config.toml
num_hidden_layers = 9
hidden_size = 128
n_experts = 24
experts_per_token = 2
d_expert = 64
d_shared_expert = 64
hidden_act = "swiglu"
moe_layers = [0, 2, 4, 6, 8]
router_score = "softmax"
normalize_top_k = true
routed_scale = 1.0
balance_loss = 0.00255
balance_bias = true
router_z_loss = 0.001
n_groups = 4
groups_per_token = 1
init_std_router = 0.0119
lr_router = 0.000706
vocab_size = 2048
norm = "rmsnorm"
norm_eps = 1e-05
tie_word_embeddings = "early"
optimizer = "soap_variant"
learning_rate = 0.0136
beta1 = 0.95
beta2 = 0.98
max_grad_norm = 0.5
batch_tokens = [65536, 131072, 196608]
max_seq_len = 256
train_tokens = 567400000
max_steps = 4588
dataset = "wikipedia_en"
Below are experts of layer 2 (counted from 0) of a mixture-of-experts language model. Rows are named router (the router's row for the expert), gate (a neuron's input weights, with its number), up (a neuron's input weights, with its number) and show model dimensions 0-127. Each number is 128 + 32 x the weight over its row's rms, rounded and kept within 0 to 255. Numbers have three digits each.
After each expert's rows: "comes after" lists some tokens at least twice as common just before its tokens as in all text. This comes from a sample of Wikipedia text that the model never trained on. Tokens count by the router's weight.

# expert 4
router:130139161143195103098106148124202139131086072102182145074108164139121177087145090160157118095156136157113101166108114090132136160056145118160158112121171130171101170079154112117109153158141081183087106147188135145131145107090092127178128089132162108085138155160096165117090091106103082194062158116119130095159159092146064113125083162147134148156096120102100096103080138149100151169161
gate7:118113107125195123159155119100094137164120096095108117106111121147089102071139091125160122120093103132100147162088089092086159099136122139061175209161160219118115169093133097129141100134105146110090094107145130128164138156099174117162214162198149134118080101128136149119153152114149106181109103112063141105140123143181202157118136153086101143092102165111108105183096103099087166157151
up7:162109174126078152184135102132135132164135130154168083183149137159173125164150118170124146075078217097201152107146145061108112145126168136157127128119118095129199138126154155121147105110218127175128128152058143112091162127108134182055123104116099134170129129095155149157142058140115184154142105138082137158132124082120076120131142104177121132085135093182154131122074146122127136137106
gate8:114165134111144130098147102120196144189154127112105071087110147069101126126125124085112167099127131092155061122109200115133108051114158135108169085192114176170097239091108143122166085132139069165171133134134082117116114101126118105178088132095141095128155177172114117112154101143137083133153073088188164178123133137101171149134116123113066146110119113109091110106143157128123145114141
up8:116192085142137153071099111097164101156154152129175118116171078137069097135104210144119166202134116145150122144115134120084151097124073193084148163156158163204097142125100131109141104154141125151137169094155131141092094121088087128161077121106129098080098114114173149109128160147159160096157117180116115126186127138081103146145116117092125099145164141161136076093092106099144081084213
gate9:149143109130123078145124160147102126098120096099092082088113128151072171122087147181114102082097124109135080112134170120143103094065121234132144134139092180103125079136169141110099117087136076152074124154145122172131088092168111151126071167111149165114107100148110102151162136171184107181155098072166104183140138120164099119160104161151150075109139060151175170118113106107167088154104
up9:178108112183091143164142123126100117161113117124086165074214085124118202137150161132138127141123163128113092115077111113155158109089152096088125093144148141170134163082156113125131145163097133113138122174141202125137153133127104135161182144085205153121075139131096111112188158123075090184144142158126147139109119185180158166170119106178149045123130059169130131087149157107101117145103
gate10:122171190136108113134157194133152123181097101149160142132059104136078109113123153136129084178068160124153042151169107092163052140128095204103114076190087114167189121123158158145114129137124136139142104150200117123081138086169152091149133072157121089116100129130147129145154121154078080151135132116168146188153148114096117070104143090122144116112118160101125122095080149112147096156137
up10:146158141084072087160119123133103155101128093092107134118086104147088153107086121116119162091140089101128080142128105115161086069088102150169097138145082136135101148074170088149120109118164143162134143162208127095101172125174107119095086117177135112130151137114117117137105101169142063107147072067191109105118057127104191082184180156093155080121110120112102167119146098199176112124149
gate11:100174136121164157100048143144110176148128118158150129104137139136132139118183134110150062077151067115153126143104118104077118143175113164129121120172171147137078158108108166114107164182171128191129119126130125124124119114109123068153091099114130107158118109067149151066079113145081093114043085103176079057103081155145180133113098146124092059119104139119079070146115105149119158096139
up11:153149146069090148151100104082112121142105144122146075115195102119125134109202112145166091150154141168086193100134181126165115067177102170055146123168177104156117122116114188094126138134156171124108124138147140095071140134098115145072138156154135069131095124212134135099093128175088131161151087110161114131049132127129134102133094121084075124119140129083138099145180122137140185083102
gate12:152125136118119177132105158059049144097144090149123098107101167136188204102110127097105121112140130125117136101185094120129129103110109170101169128085182186111133141133121137106105160109109179122075110129166146122202156148174101105164091051125119069163092139130169189113115109153148077111133140129126105085199167139133109105161062118115106121106119118118053085182095148129153088127117
up12:132128176151096132092120137081088149170160094096125119109104111111138139109163179121102089042047150166126142196141043091138066142119114155132114086161132140112146141161158089111129157167101083159113121140180158066064103142182092144124142149099131090132049145141101129134164134124124104172099149115099152155126069100113074082131203120148148152150119135092139130167129134169078124142131
comes after: " of", " in", "ed", "'", ".", " to"

# expert 1
router:107093154129142119141129160130222142097119117115119169093073169156103157102135124162144069137151124184141109144137147116150130160081127130122152066125173170143104178084132097083127149132156091190079136162173131096110183118070104169149108109132144147081155149125107178155112103101097103116127124116101084121172133098186087108048098122119171142156106110114143050067103193146075126139159
gate6:108054062140167118151093136156148160110119152179123119051124145087120139189179131171164078118144129149117123095169149106138128119112134147093088123183131174174142137095144092159083081166124128076090104110144098222118128150144139155099083140145156138172149142095109161135108124148158091164113137112148095072145095097158170110105083112116109202171067154171109121196128167130102129097120
up6:149130129132184136093102180135147172082144132092163094112164136112138147089083184119151099116076124109093152078088096128105123108074115149147122086118117090136157128150168098168059104203127142134065166238118130120082163109113139137113094105171119131159143097170143108134096177101162066132169150092147137076106098156118118118145140071091126079186154124175082138136145112163157125098100
gate7:064101144150133135108109159162099113131155131120129213131157103093096120067136087155149077136175152174151103112127139085091147137100112127137103132135108149113218167131174087133153140200200135177132135131129089111125206131103158167120094163125211139127078105099101128132149095128141159142133130114132098109149123103153031087102123109116066110099115151086168106133130134099098077088163
up7:115084104039145067144104185118110117087138171140178055147135151129121108157085146170103116143110100129134181133156103140109163126097107128119166119184086127149046098157092142109125124128127103133134136149116134078128071048090127077133201101098074092074108154102131116136119134183088065136113143041164151174095122111126146177145109129122170137142118097152154114136152134153160152153128
gate8:105156135133197105062112124086169092108088136131097124144086086105087133165151160154117176147149165141114120122107141121146121146084126139088121181146118136143139141099128106078237143074146126133163092099110113144075133120094109152118138105142174103171120113078107176177177085168069094136086132122127084116116113149192135152097120147128117209140133079133198127121106170218116112133144
up8:154126131125166135138102169142092151163098086151117130118141182163157154119121105106147131099092085112147126116156082109112084158176163148168150115154110077089164113144124136167109158132092116107086090171104139097202140092112145113098131165182106085135194154192124103096128212117160107146119131125136107161160140131021117128139140166107171152132142055126113173112108128031094142177097
gate9:103151144111124203097180106081132128136068088072145165114094113173208103160117137100120115112059093139183077126121123143096084106147123099157142118083070093156115118095142135205167090108074117145149153118161128105136109107118138182125059092144131137127118144125115208156136155076105053124118115112117116137143194141136101096177126119128176078087137148123157095086098113140139155160144
up9:129133127155159085107076142204109121090186146195125085171180148101064147086154128137155136147196163134065166167107134095173165154093138162130146147152146175110114112116110078089127124157198119100071099172075184122131170146117135094126168165093132133134192094111134110109117156139123185133150147125106082092126081108139146168092149117107087157168112102135093141173144150120119091112075
gate10:146064073124091101115131109114164167090090105077088087065105099135097120115085174123084092101168146093067115113116149117149110151152127096132123134121091209097099142092162103165126112171087151139150154132095056103187099107090120152117123158135154111132177178102143164153106154174067113090143083090081111116137127090136096112105134161110170136146172106162154121097057163154089187143111
up10:168143081165130115160140090114127144094122113139101078102111105099137124073143144156106137118103140086122126119104147152123137161124093119125098138138103163139123139221161109153134123208130153153191160122057089049127049124127116119117104149172163149172173190091150103174158121124083175085116094045127098122087131136130120069147125178125164129148165090134137176114095085148090166150081
gate11:130107116184122125087101138146185178100206134126106133079124120103064193127138149200143149181117112188158086140114119092151103144105092092128114152159120173151066128154130106131137151188115117143166142152125142069161147174113184144112128122097161139134126176164170171149134128163098156155135090090099124140162136166128093172137195111115089151096130096116166077083198164150067155126158
up11:111142092115158114153110139146132112126073108156153195168193136120159121165057132092179146154124108085104083122170122173096154112161160159150114106131195088124167192130130129133095127079126138131084127130094131120118134085137121131119186126147180184135053063134191160148120147095161145079072150070151133145144162138118137097117124114186072162143106126187081147114154128071133100105176
comes after: " |", " 19", "|", ",", "–", "."

# expert 2
router:111145180147152123074117117119168151096114126090171151097115155162094145084143123135138127112146138143141113160124169165098139112111099096149165060107153173140105147044177107127117112123159070158098113150183118143141181085104110148174157091140157126109159154163070172144118120110108108141079215077095071105150133068145133074127096178106129144167074118102092108105127176174066165146166
gate1:087174118121082110091156156125175120150090127103097115158083139178068155149110199121133132108081103129120121112169159118087090145117134174077121155142123140124114145135072123164120164074152093115156206082167141112130129110152143120082071122090110141100158135170143099168153132129182065111108124144138048133129173147054137103198159126161115047106068112149115101147124140114135117084088
up1:076104108135096095143171096103146153152111152100146125125073106137115136145058172138133173141070091131126120132148143082088105125143078072126113148166101165193106117096075106142074103095098141147168160100190114139086161076127171144150109093150172152134157163151110110128094221155170112078128143163141068116140106157083162101172112149133145064156123182132095077152148156157163110095120
gate2:099112108160148120122109134145121157099106128105108104125101082129118132091091111117164074135129096163092171175096136077105159151170120135111098104050148168120092126106078172168085105179153050154124144161159139107147117135155100116102180087158144187093094111138101147111199162178213151098127209120131035114157115119119161123111084117130129098120126133095184136103151137147151170173144
up2:136135156082143164173101184163160109112112195118133147115131098127168145136082088121105122064108147166140168153175153187105145157112143118128193122075145157089086150075107171111123141107138164128121141143124070102138139141107135129125105068081189039183082112141168144109099143046179108131172143107138066089149146110122136116130102122113166140103075117131105176121144123137067145176172
gate3:144157104151172113127179128107162142096076124159117164157095115079117125134126188114139179206124122115167151104138171170086116098104141152195157058167136184132131172144186120115123182167181074145159066130165152156159110101096138137169112155175124143108131153094126111160112147154169120189175093092101107139102139109182184094116202109097136128120136097083142087088131087142113104124149
up3:089166127122137137058176121161098146002122178066145125134102093105144155112158157081124111120095118123115099126058141126118140158142125098141086144104155118173157103133172106163131125096151085073112126110089092127182137096083151184122113164126064131206145135130050117139135175145080156103167096147132133143138147169124132124125097151126082143129158128064099115119088084120122184095128
gate4:164070148108120130151127143191148176116148133103188137103131144076098161094163109128099089152133042149153134145108124062111124120088129119147139083110121092157116147102113213172100190139179097079099102131097152091154109114102179121139095159158161094132109089118082130112166081154154120152090194122138074129103083192165155130126104099101137169131054192112115087124097102148128146123129
up4:081163120117152107081152136067128148107053151174089199132131199129113117107064142210138154145128191151146130093168100152114073121156136141093157135140073167102151137151175110164188098071121165151131162085133089144110143128107098116125151107078082166115122141109171149113068171096124152121162099109118122109122164112074126104145128152103178120094168078120150164154156165095162144107085
gate5:127106137144142100118102102122160173175116050123157140124149144110099110089142143054112128139193082078124067173159133061078142142173120108136154128152165172095101118084149126154148094080122088133126159096129098135124120106157132108093049065140141066126089080161171142115134156096142116148144130112106155117147154150171176130132105115138119103171091053186126159065104140112203164102143
up5:167108115129086080137139114157105167178150110083148105158141135131100133120190116138140175119255099128133112158148134160153108098174173130167117119145126182166152094118148126123163089149152149136151135106156162147120103170184172152083138077117122136168056146134124137145144088202099059094188071086100117092096161169151126117142125123154144072124112137112107151085088139123130127076163
gate6:112137112175149107124092067084156124178177136095087085173084143165100113206145167138150094081131149113136158110107141111093109143112115126121120148125182107092165125108129106134123129087106153138130137120103154149169172159115120102107116183126120095181129177160093159137142135135142112131099204075135089040079042100137093042085136143109148143093049110103160139108094124117121134174152
up6:114096134126117137090094145118109077080099115184207157112150129096127096066137122171121121189130055115108085133165136115147124158165155092088151127117114165131124060119085131072190111198128117166087198103131085129067046057096177124097117090159151148126125125129138052146149129135134157137140102120104168131157145126138131170118109096091115154125186148121145170152118137146096114114094
comes after: " |", " the", " a", " and", " was", " of"

# expert 10
router:141128180128164139097123115109180150081129072064126140097138171209090167071122117190171125116162122118146135142110160160091160134089129119167157078110180171145118171073132115074131128139173093158119154123147125126133153079095100184163110064118140110129131176130100162149059112080129065125090172126132091110136152113134131091096093168116143142170107101128115067048115158137091127153156
gate7:145184118108127150147124112195139173114118115083051186130170175076102118091067109198083143173131127121130174125103091135085072146139129143137075147147141106137149134154161098106168153146165149147191152111176126107111178133083115119098092182136112111161169111146137148127111092142124136105061170101108144155149107072165110093122145140051175138164132095151123130072100090185095135142089
up7:113171118104147112161096073170147157094125153101095160091180109101154122097111093136126199121107084102117201143182116092134096159195089102169068141119134117147206084097149107117124138150146121113186133147144140116085141136047091153113116178165100124157157093151122158147067102159140113129064154070072170164160108077169097135099147140132150095126095116159149137113090101117121084151145
gate8:060191173165105191095142153145102206112112048131148075135077166118107098115081171105105128155071144146175102139114129197101076115126142136134130072149197105110096096075131079102166154107144124125145147132126144236076201130105171131093146115116121123127110097122117149115095122113168119138125111143160146140098124105175115085140126175102109135167120108120107090121111147123144151148164
up8:180120143090111097148083060129162081115169150169130129126151095070150104152106079153164132130118120108068127061149107103143156145150083169159138136131111134144142118119149097148113083153162135186108091187181118093153057071104105125143092124156142102158127108179101100155121169083058155086143125136107162131086127149103081127124138116131136113076061169104141082095165111104179162198087
gate9:181121186112139105135135158123186157066086154100109206111177134182156169110077098086113104189122107096109138126084116128123102092111149134158183082100080158120159187153121164150094123123133170146122132126088129128143080108115104065124112128148120109149167146152122145136144114136085125092096202178166063142161080163093154143110122123151096076109096129148075158125057191121141140151160
up9:170158113117051113083096042148114115152130160135088119121104157120154099101130131132154120111115206184116120099197114141121186116082129169161078115157176125142130081163157099116144159145069131107126154078130128104157152135141161045073092150153159099099114148094166201135123105130121135153117102173128137119116143126218097105104085073139162162094108101102190115127155127144127103107158
gate10:156158106121068117097134089165152110087165210089127151131158107189111153116138098083091077090099110144128096084117134176144127118097125131165135086139150132170172198097152136107206106117133133161166158127121152089118117069116133113137121209143123108098076131130130132141080101097168142110079099106109126112148086087115112130137136170216098156150114103186095157046158138140100146080128
up10:149153119087079150136072110177169143065177148071115117130138125127137142150136143044128126100105091187153150137122148140147126134132133146145102043132157117165149190123195119124210084118184143109156144103114158074139079148115119108151093147172192118130112140113139141103102147081141138154041094094097156080138083100136120115133149105166111172157118085153129147086162125089139084074125
gate11:134107108113099102115100099146114070114178101085152109108112089104104132134091072139089079122139137092103153138082122125123136171151099129173114016127110119114207181175163126187097060157136125105124104139148078142111142123124124094090118131098178133109035158112041128115099148141117087130110127131145165121156131100143131066155079158111118064150148144135166186163133127115099169123131
up11:135127106118117155108121100107138101075153122065100114100174119147097144104128108138161106058190166132135117149073144150128121138114115150191167103137114129126184137142190108204103127144099159140066111132087150071084124082116131091128118130078143151168055123056059128151120165131120100129132121132052130133121089126177148092124124189151090059104174158132098161118137169138087181139154
gate12:170126155149142135114161144123087092159112092174133128132089140110117124092097093090184054099145090150142149128130157100132081140157172104138114101107115046167088120131086167088144100108151136138145143087125082102134193154111146169150157118163094198102131162134095113064100078060125107110115117128182053070100142139140154159147157115078131153165063159075134102112076095120128126113078
up12:108108086053109071109093123082112105081165168171117121136139100177107116186163211084109081095169126148098157194090126140154120125131107125110110124184161129132190153131111107158132117158118114145163099107137109105152111065145152147081130125128135108131174130120187095099182172186138120130120155099158146143180155144118088170151088186165100191167134099114148141112185154105068159113127
comes after: "\n", " |", ".", ")", "==", "==="

# expert 14
router:129127153110144133118143101123143167064118070080149134119121162147083151103161097148175048116143116129145117146138164123115142179098108129183173097142179155169109167088138106125148130135160089168110117120171100139128155099109085135152157108123128111105158130152059171113129122127095102126063205107067062074165159075157108085095098157118135098150075086077159076117098153173078114147177
gate0:167116129137134143091173156167157120119100146140166147136089176092079079108171230132128132130183066062114115114145118088133102109102179133077093123135105157176118088097115155109115130084211141141101154084119062118116150117104165102137150178096130101085092161109121145139165107132134078109169140110048175100144149136109127121142116200164147088091145096106136143097146114143151127188095
up0:108146155119165128142139165126168153100157109087147080138165124105123135125060104161168085136090148168124113143182118183104152131195174154168075156155133105108082126078202080173148141153108066147110152103173143160124123132117208167131121192132135135188073104122159084124151132148127123099138063193110067148148086085149156157193123104106142116120146155143133128125123134185115125095098
gate1:095141136146147117088185129103163126124121135119125152172201113111138096179130143151083124097182160122125168142101171124103181153115137179062110090150133129178116145152103117054118179077104088123179140153135125192144156140148151117137135111116142144132112165134126158128135116131158091112155125100121106063153060136165123102084171147066195060132125091130111103139086100175106035079170
up1:109112124144129103088122110147119169156133066096117109148178059190111137151092097132101109132150144138176157045125142173127138142123158166098125063141056157165125122125138103122135167078094072125150166153149110169108146143137160115165101154087097126110114102156133129153105154151114086116080110102146128075151117115130162102133105127120114097143138104101107197144067087228087052058156
gate2:122163131188136074154158123143100093152146077094112109158130138136089160100152089154116136140174080083111103115142138177106099121103173162158151096182070139140111071104169056091172178118107086109123115116135141122039098159071114098144120100176093123155098140118156088116138118157141086109190102105094093113113112075195157167129120124097114094079128082120144125109054078144129155118096
up2:141170108124066145149155112167110158156125138132126080066082121155099136123132163100133124159157177149081133176131123155175068119094152153084122131107132129125094198141133160203146090139076113117160107171093065180157162091164108117094070149148115144112102160090127123199118157170110119117084139064130091105111075164125076148154175045135187149141106125137170122100119158133097099132129
gate3:103166181149123132143112115178137141138139111155117142149125098127081055093126141143191078116170133134120163146046094132101170164079167179164182141108151125090097154113155101111170149086193142152117185155147113155119080109080119079116169103118134077109168141186151106110099174133196161155103190135116171114151169121087155137120172170083136117088110107097081149155101122173105124130158
up3:134171112184099104145161081146123105141144102136155118106142099109097142134121088094060133102101112137103064134189136151115112024153116121115090137115122201115079068116091140126110130134126128147128090165149127148120154142110103130139111138173068125144120100051105151143153096143079134086084118165140096138093133147231118151109064147146103102130217082097102089137139150064132143117140
gate4:167117104127131107116191099073108101154187095141116146144187209108133094069092103115130087094145125104136195128096102157130103130090120157158100106083145126141078136197156140157115181143153118122156153124152059142119170125152126103132105145108141064135160113146065146138116093166126086041058108149110114158117123112141160060124107173150100148172154137079123125161168087108080150108131
up4:131152152119085088060157140133077111123143176161131086088106073135094132141108111104188162118177155149179087061149048121151143129143110146142102144205126137194168169067090119175153153141089126113121123102131117163096117127112105144125108096098154189094124076111118126117157146158109136199138104160097110159149163141106099090124115214098185098137084144124093157109139143157130121143067
gate5:109154123137138090081104081175139179133175110116124060091114131157168151112169138118137124123130081141176145173173154118098115150177071133121151117137102106188134147091115164149112113096164105103128176067145110111061160124168157116107167171153144155081103086151081090124120096163136144100110156139093102136086149178150128107047076226117147118147113104092156187119146165147091102116090
up5:056119130106097111120138116097143173112121144118148132109128085070122137189190116121155083120139165175175136142093129126105109117130079096159111181142124107111111092093129107083126147093209156130125188145150089125139141122152183102141113122155149118053051092119172109105113071116126172114153199156093151092106153127163185095135082139091114135155126173107188158084131067153183160114128
comes after: "-", " |", " the", " (", ":", " \""

# expert 8
router:109127157123157103091125180119172128117065104085216141083092170158075155119134083161138097073151141136130061196131148127145114152110118127161147068099156124199077147108102111116133132114148099180085125126144142118152150132068111138159119084150138097096162173149092153153119121124111089135094137120082099130121159095161121083090092174150162134190097103106112102091099197195090130172143
gate7:162149151134099159108117167186163143130160117079207137116172152127096101114154119113116103149106086188082145156133161130120125083119123098075138092121125192120153109155183158093089035169130131130109059082183110088168170074159115137132117115092144082159082122091158124140146173097163137176109046140128122139083124103110136138085110162121130098165082135087136127138132188137135168093134
up7:127145172126085149108100224145136105122075156123163111107162150135099107144201152138110059123096096197114145140097158130168070095124113088099117109113130162088136066185156121129068122170155089149124085154204103059131168100096128147152129116119162150217105125124185119139149136102135141134089100137093193119113132166112148104098125142135141088159116110056100111122109161154146142135141
gate8:125123070158158100074105110132146119161143093088140151155150133142069115141137188125062128143147134145183140152133126134131143192107134136069123108134162159170149122119093102114077128165160173184078106104119115127149102140098109107134146101111165079130100175083137102102164193144125077120131094127101148150107203112191123145115109088124185167142119117063037118137111181197141173167151
up8:127058171156148081152110111118081144134139161170155116088131122176122126115160139110119128137152190094093132155180135145116149109116143185127160148183119088141137121150115166125185156129095157107103175145143079095083120121116069187137205127085123158165130126106104111145103104125161100047100172079151104167060105180129109158171085184127146111154153158078138173087147059130101142121164
gate9:056130089129171083111084156130114099092104104177132177081083139094104169143179073115151081131134151122103037152167176115102112164159110082146102127139097089143082133114123161080113077129179148142125146183099154068175123103083131186138130109088111111147129092141133131090130133094125119192162109099083104127150076146139142082121076100132144145139171162113133153059184154119141122162104
up9:087141119107080103092127111111121142076133082112164098073098156157167120138140105141093161073132110090160152130170147200135128079104091069146149079168133080125095102127140173070140113120137125121176155137108065133126141192067162174068118171153126106139117106121112147100145100070211129165104136141159113112126173131159080132064122117157110135102162108123133152152186129107064188163137
gate10:142115103111149158152113158130168128133070131195169164122093153117079139082044116169127119127143143155109154126143118154124145185070129181093122070154115084109137182063183053124124158112135133136137188129109179092159151171139079135149090089096215136172123058117144161100125136119178188121121118086123125147116147137089164160110156132128131109147146114086149156123113139134173119059138
up10:140152114171114072132153120197119223137144146127134163123143168149138165124141161108163164113147134128156098117112128052068142087129120082111137194136096127110139075160063137111186160135099129021168111116139133149073132113084129148145074131128058169076123139098117118122142148131094137095132156111134116080133137146162154111098131150192161112155140120119176102169090098141089202133138
gate11:043156112117079129178116153109116132123147155116110137103109180142172117098125085141151161154151111158146136161123106154197159053142176149122138122123205145069082084104104155102126112082143126151114121161123130093134072093176122143148178121179150164112133135110078126093152159183113055152095156182092153125107154137175115150068176154148087094158103164118131134083178129168111180101129
up11:186104100113127143153099140214124093113191191087085125169156137095159111109077123156098136121127121160092122133215104123074167128123143145159148131082119149154087103130161131113137108115106149165135186105077161130111109143122109170122132126078113135110172115147153091186177204133122132070106128139136114185128071074117078159167107125148108131175145100079135156154157143100067152188103
gate12:169150093181149130133123104160138176102152111134122147098119142118135149159164109175113123086118134116156144145059104125173145161144110148126080100127162109145174088156152165105137150139164111152002085085108181048170118117112170099133116097139177119094082163161085193158176118122107141140140112124158123139120081055127141155176136156132129091147140071133063108167094088149133134127079
up12:169162091110178130109147097127140153129123194155073147197165105149154126104126154113082133079087148096112152155122109191155148124191127191109150065142186111122083141094121115112174179112076051060100103137138149175137130137088141089055118105111132143144124170068099131130134148160137102111096104181161111173157116121071105143099120132159089121136139146113165101156111188109140144168094
comes after: "s", ",", " it", " It", " he", "\""

# expert 16
router:157177174111218137088156113111137169096134110102138136090119177150107173089133086132169114140157122141164136133131126128137170101105055126110171105093173155152114130091142107104120140116162092154090141172154149148154164087114105149184149053143198119139126167137088154116094167081121133144129155134117081121187184071139067104068085136093141167135108126154093092085103155176075153169130
gate1:183145172081144101141145150102131143125110112164123106101113221169111186146113066095095071134144145123097135099156104071160190128144102134129141133050171090155146162116069155097137143137114108108178141190134164069123110109121126133107143127136120116127092169041106094135086115152122144105102175139106181087093141153162109138087131145152156097144138064147071140085120142052088136131134
up1:067126114140112137082168154132172099142153145125172138132097133075119124094131139119063112165148158121148191080136095119139082080205185144138152182150169130121174164162174105143154204144138157168149165135134088134128128124134113164079138170110163112142122081098131106155107054060070131153070142044129149163141130149147113138138160085138162151083085131069125137105149165124143120137099
gate2:145121181112184121177102125120152107130142084164111134112150126143128152193138112128136114117181111140111087092153098147134178111093078113221122160113155091061075138058191143124112134093095157118088143175055131143148126104115137138144073197126134112125110124135175131176140155088143088166117137091129115075195124127100112135136133119159102164181067141057139102110094098166085113133164
up2:145127111150110105106166051134090147156074196147112147155080132107175163059149140118120143107078158120108159086141076100145103148142148202128103121101149123143135111134120145088132097140169090132156170130126090103127100143133081121117207109099131127097163103080087123074120136170140216161135130153131141107113148055113181075118212142169154125104126131128066118134136186122086131153169
gate3:189059115200147082106119094138104131112098102149109125129156121138138147057180100115104155111123155069166149101132165151090098104140106144149119109159136115086155168120120054139190153106143063099182051113111151126123117104078161118108114112074174130110120125177101134137140134115061053126167160129146177118175116106143097108109145116113166155120160105090165140140095085189073151157138
up3:120113132052183199101086116162091082145155085071162124179137186145153116110118142069123164150150240149103109132111114161079100141144125120099166153141129165141117160125083128115123117144073112182175170145127124113100139106131091113179144160149116126105135074124109175131064112150136183117125128112189187155158093142116141123130177148163127142185136103180147091122177119108153101130092
gate4:110154187089126068146097134084100128096089113155140121124169188102134153062070121102134184100187074081150106152092124108098113115159200145121154115077158122222104162195145069091121151139124118131166110088124149145133086120144151087128140126123175141121133110085141143117088172100078144131107150115170091148178136120148112163158081195175109112092096104127126126136099110120084148178129
up4:126126096160099124170198141132123198167146083096112091164108161181109129087198169149094084135108164048171136126085116204110079120101185100119085140181141124159146158148139111104113169119132163081111141089091108172145138141148202140121119113098135053093133141118109130089170118130138148145094097122143098091153095146101083127123119090059114138102091099166102159129159098145119168145169
gate5:155177090206146112135118169145168160155094073174141159139153132090126148123136122164120104145158119082116131114104116083147115148161093061094109079125147123112106134103101119164128148172182123104109148144115146096133180090158116141101180156082190135098099116172118135096148161147205087141114094187151124169170176140142094132110100163186132177122118117202178032121125119111120176111145
up5:205131150052126104111145107105147134138186137157129125113117120177179161151093135147126129126128088088150111190094124127109107158135098121109088135102085127155102074152101182111059130182155123134120105123152161164104176141088100173161169113110120066120062083159099093147085167128136093130180082144125082114097121121068143017139122136181138167112149127093125140133179116144119152112087
gate6:177100164097126133124085140175140190143120079201109096118093181138196099169099149141156107127147084085120117137177102168196088110099117143095066107120123120119111123116165174107145161164166126139146105153144074187094105118085125181151083154113157105080056137122066155101143085135094098110117133132104133104108145138119075144077109174135137183144110141164172186168102162093138108148121
up6:156110075153202129126182074130130070111146134113157147134154119105139179080200176108117088120095141066142115094126138118141080139147106143129102168138157092162076165142129090114083108091107133060140137158117181117166139106134153119131153146129118134146198155134106119145084087088157154187120100132151112155105113144145091078109095124199157064134194126103195121125136155186153118122193
comes after: " ", " f", " p", " re", " c", " de"

# expert 6
router:118153170134181082121131135130174142131118120098142179104080162150112156110161093160153103120159127165113113163137140113155137135103114109149217085136116150128127162070170107096139151139187100170086131146172149152132161092102094184147133109124163125053150171182066144136085102142110147169083207094094086079193142094134077114101066173128131136131089132113117103084103114156088117173152
gate7:146121149126148124101114167090059129182096125148121101111120188149124108091136124105200112151188200116093089146174120155098066092117091117143166151168067181114100163088112149133102128144180130134168135141117161182079136155127077174111139156085135082076132104181097132155061116090098167172119092139130115090120091113150088079147119129103132166140110164095146134130103097122190093104073
up7:140130160100139184126142172114088135094152092112119090108139155093121148146110180100222120150145168157066113154173137155126082106136083130164168164155071133094110181106091145114139163135161092096109138183125198179088097136149046121101146172119081088101114132152117056161097135074090158147105157155120121109098113135166082088183112185088161117109132160086141143143129112119144104108124
gate8:092096085115109125114107181115111073150120171143111133090118083147110154078109157133162053119131147091168153170170118161115153170174169079143165110133181058127115128133109105110105149131164147133145183111182139088149143146103123184120097121096112167062188116183179124099132126150123091123088089121078120155164179177142132129144101162123141224095118103155142131122138149053119078114124
up8:168140089128113131087111094138144143104124092127131136149150133114146120166106113166075134151134189155115113174182096085185153062121109056110116169165111193153120166169097155080137110145151185163168036115143125127162113075147091130118123077195149102140175104095150149092124185101145075134105083108100156134150119075135140141133120181129093115105141128126070117152128110153090129197078
gate9:136080171137088064151079116125091066154117140087097147056085128148152080130159118142134085141161112118166126130166085158152142169148138116145122113052110186135093161092103147160141186149073108158055156155071113163076142138108105160098144149114158154187153122186175129086119118134155119143151159150065085155155107104115138141123146177134146157129113169184170145085084147149093147140114
up9:102132162106115153161156139151091136129133074159100126143059123145124145101095114097166198058109177127127140193147063090174124118122126151041111129159123154109127101165104105153108135056139119089100069087138135083182107096210151140150137163149061105127111102101070162115120151099151100110079099137141139125112156139135115161130153121111127104133099140113084068098166088130172189166143
gate10:101137151101218120121126209110112134127183094143134171159126111141152098063136095143072132127137138080123137131144074138130157129137125152143161063094117114130172094050082150123142127135169164139070096151183152187084094110171090109126132139134119127123162213109079111126147065157100089125153166093126120067107135106063104112149118084113153122144137117140196144123102084115162101158111
up10:125104126109099127145147108107150139087089138106105145152158079102107133195069166120147135083140133174104111144152142136145108173105111106115057196162076144178111198122136153153120141158108133112175074132123163090170138134145091138062104138107089182132096141152201144103140191116141167169122062167134154151197120150204117156121074148116145133126136121120133158105180156199091141107152
gate11:102150218056134144149158139104173138142159123095155151146074101143140132148126124125193060144087084151166103144117133116154100085129114120130193120157131120103160106152118098099135197114192130118092102115083127114136094102068147170125161074101131072061101112192140152203130104110074135144151118160113151109132111129142127079146115079105151132073119149105135149161048110147137136147077
up11:069120141129116152121103135148178161115126171140116204126109129141101156167135124100101113130160056091156059078181189139161097106156113107166137118129100166056156147158131177107133132102127111124073197168116113113109137144166124113180170131068095112165099155116121135149173143078152153043170141127142163126109102089147128179119181065114146112162182126090159110115171126118118103167100
gate12:124166177124104161161171113149134111142126158107105161147101169124144139062125087157167130121128118143075084116092119143122151099056170139148162152187073170146103140113087104095185139114117073145127128144136144086127114200119124174147123183193124094135140171085114140105124094091165165142103144093190103091124178140152194126127122139055138076119137194128132093155090135092198150094157
up12:120110104196178121103110131046111116132121150113198086108125092121085081132144154090066135100114139114121103115149135136100103135144115154068112099030199126182138125149168143116065127159119175131152047080092118132131167105118106096163119107146208124088108138151148142112139130187084142104110146195125123113152105142101087155193157095108093137138104140096159131098119090158144158129127
comes after: "\n", ".", "ed", ")", "==", "==="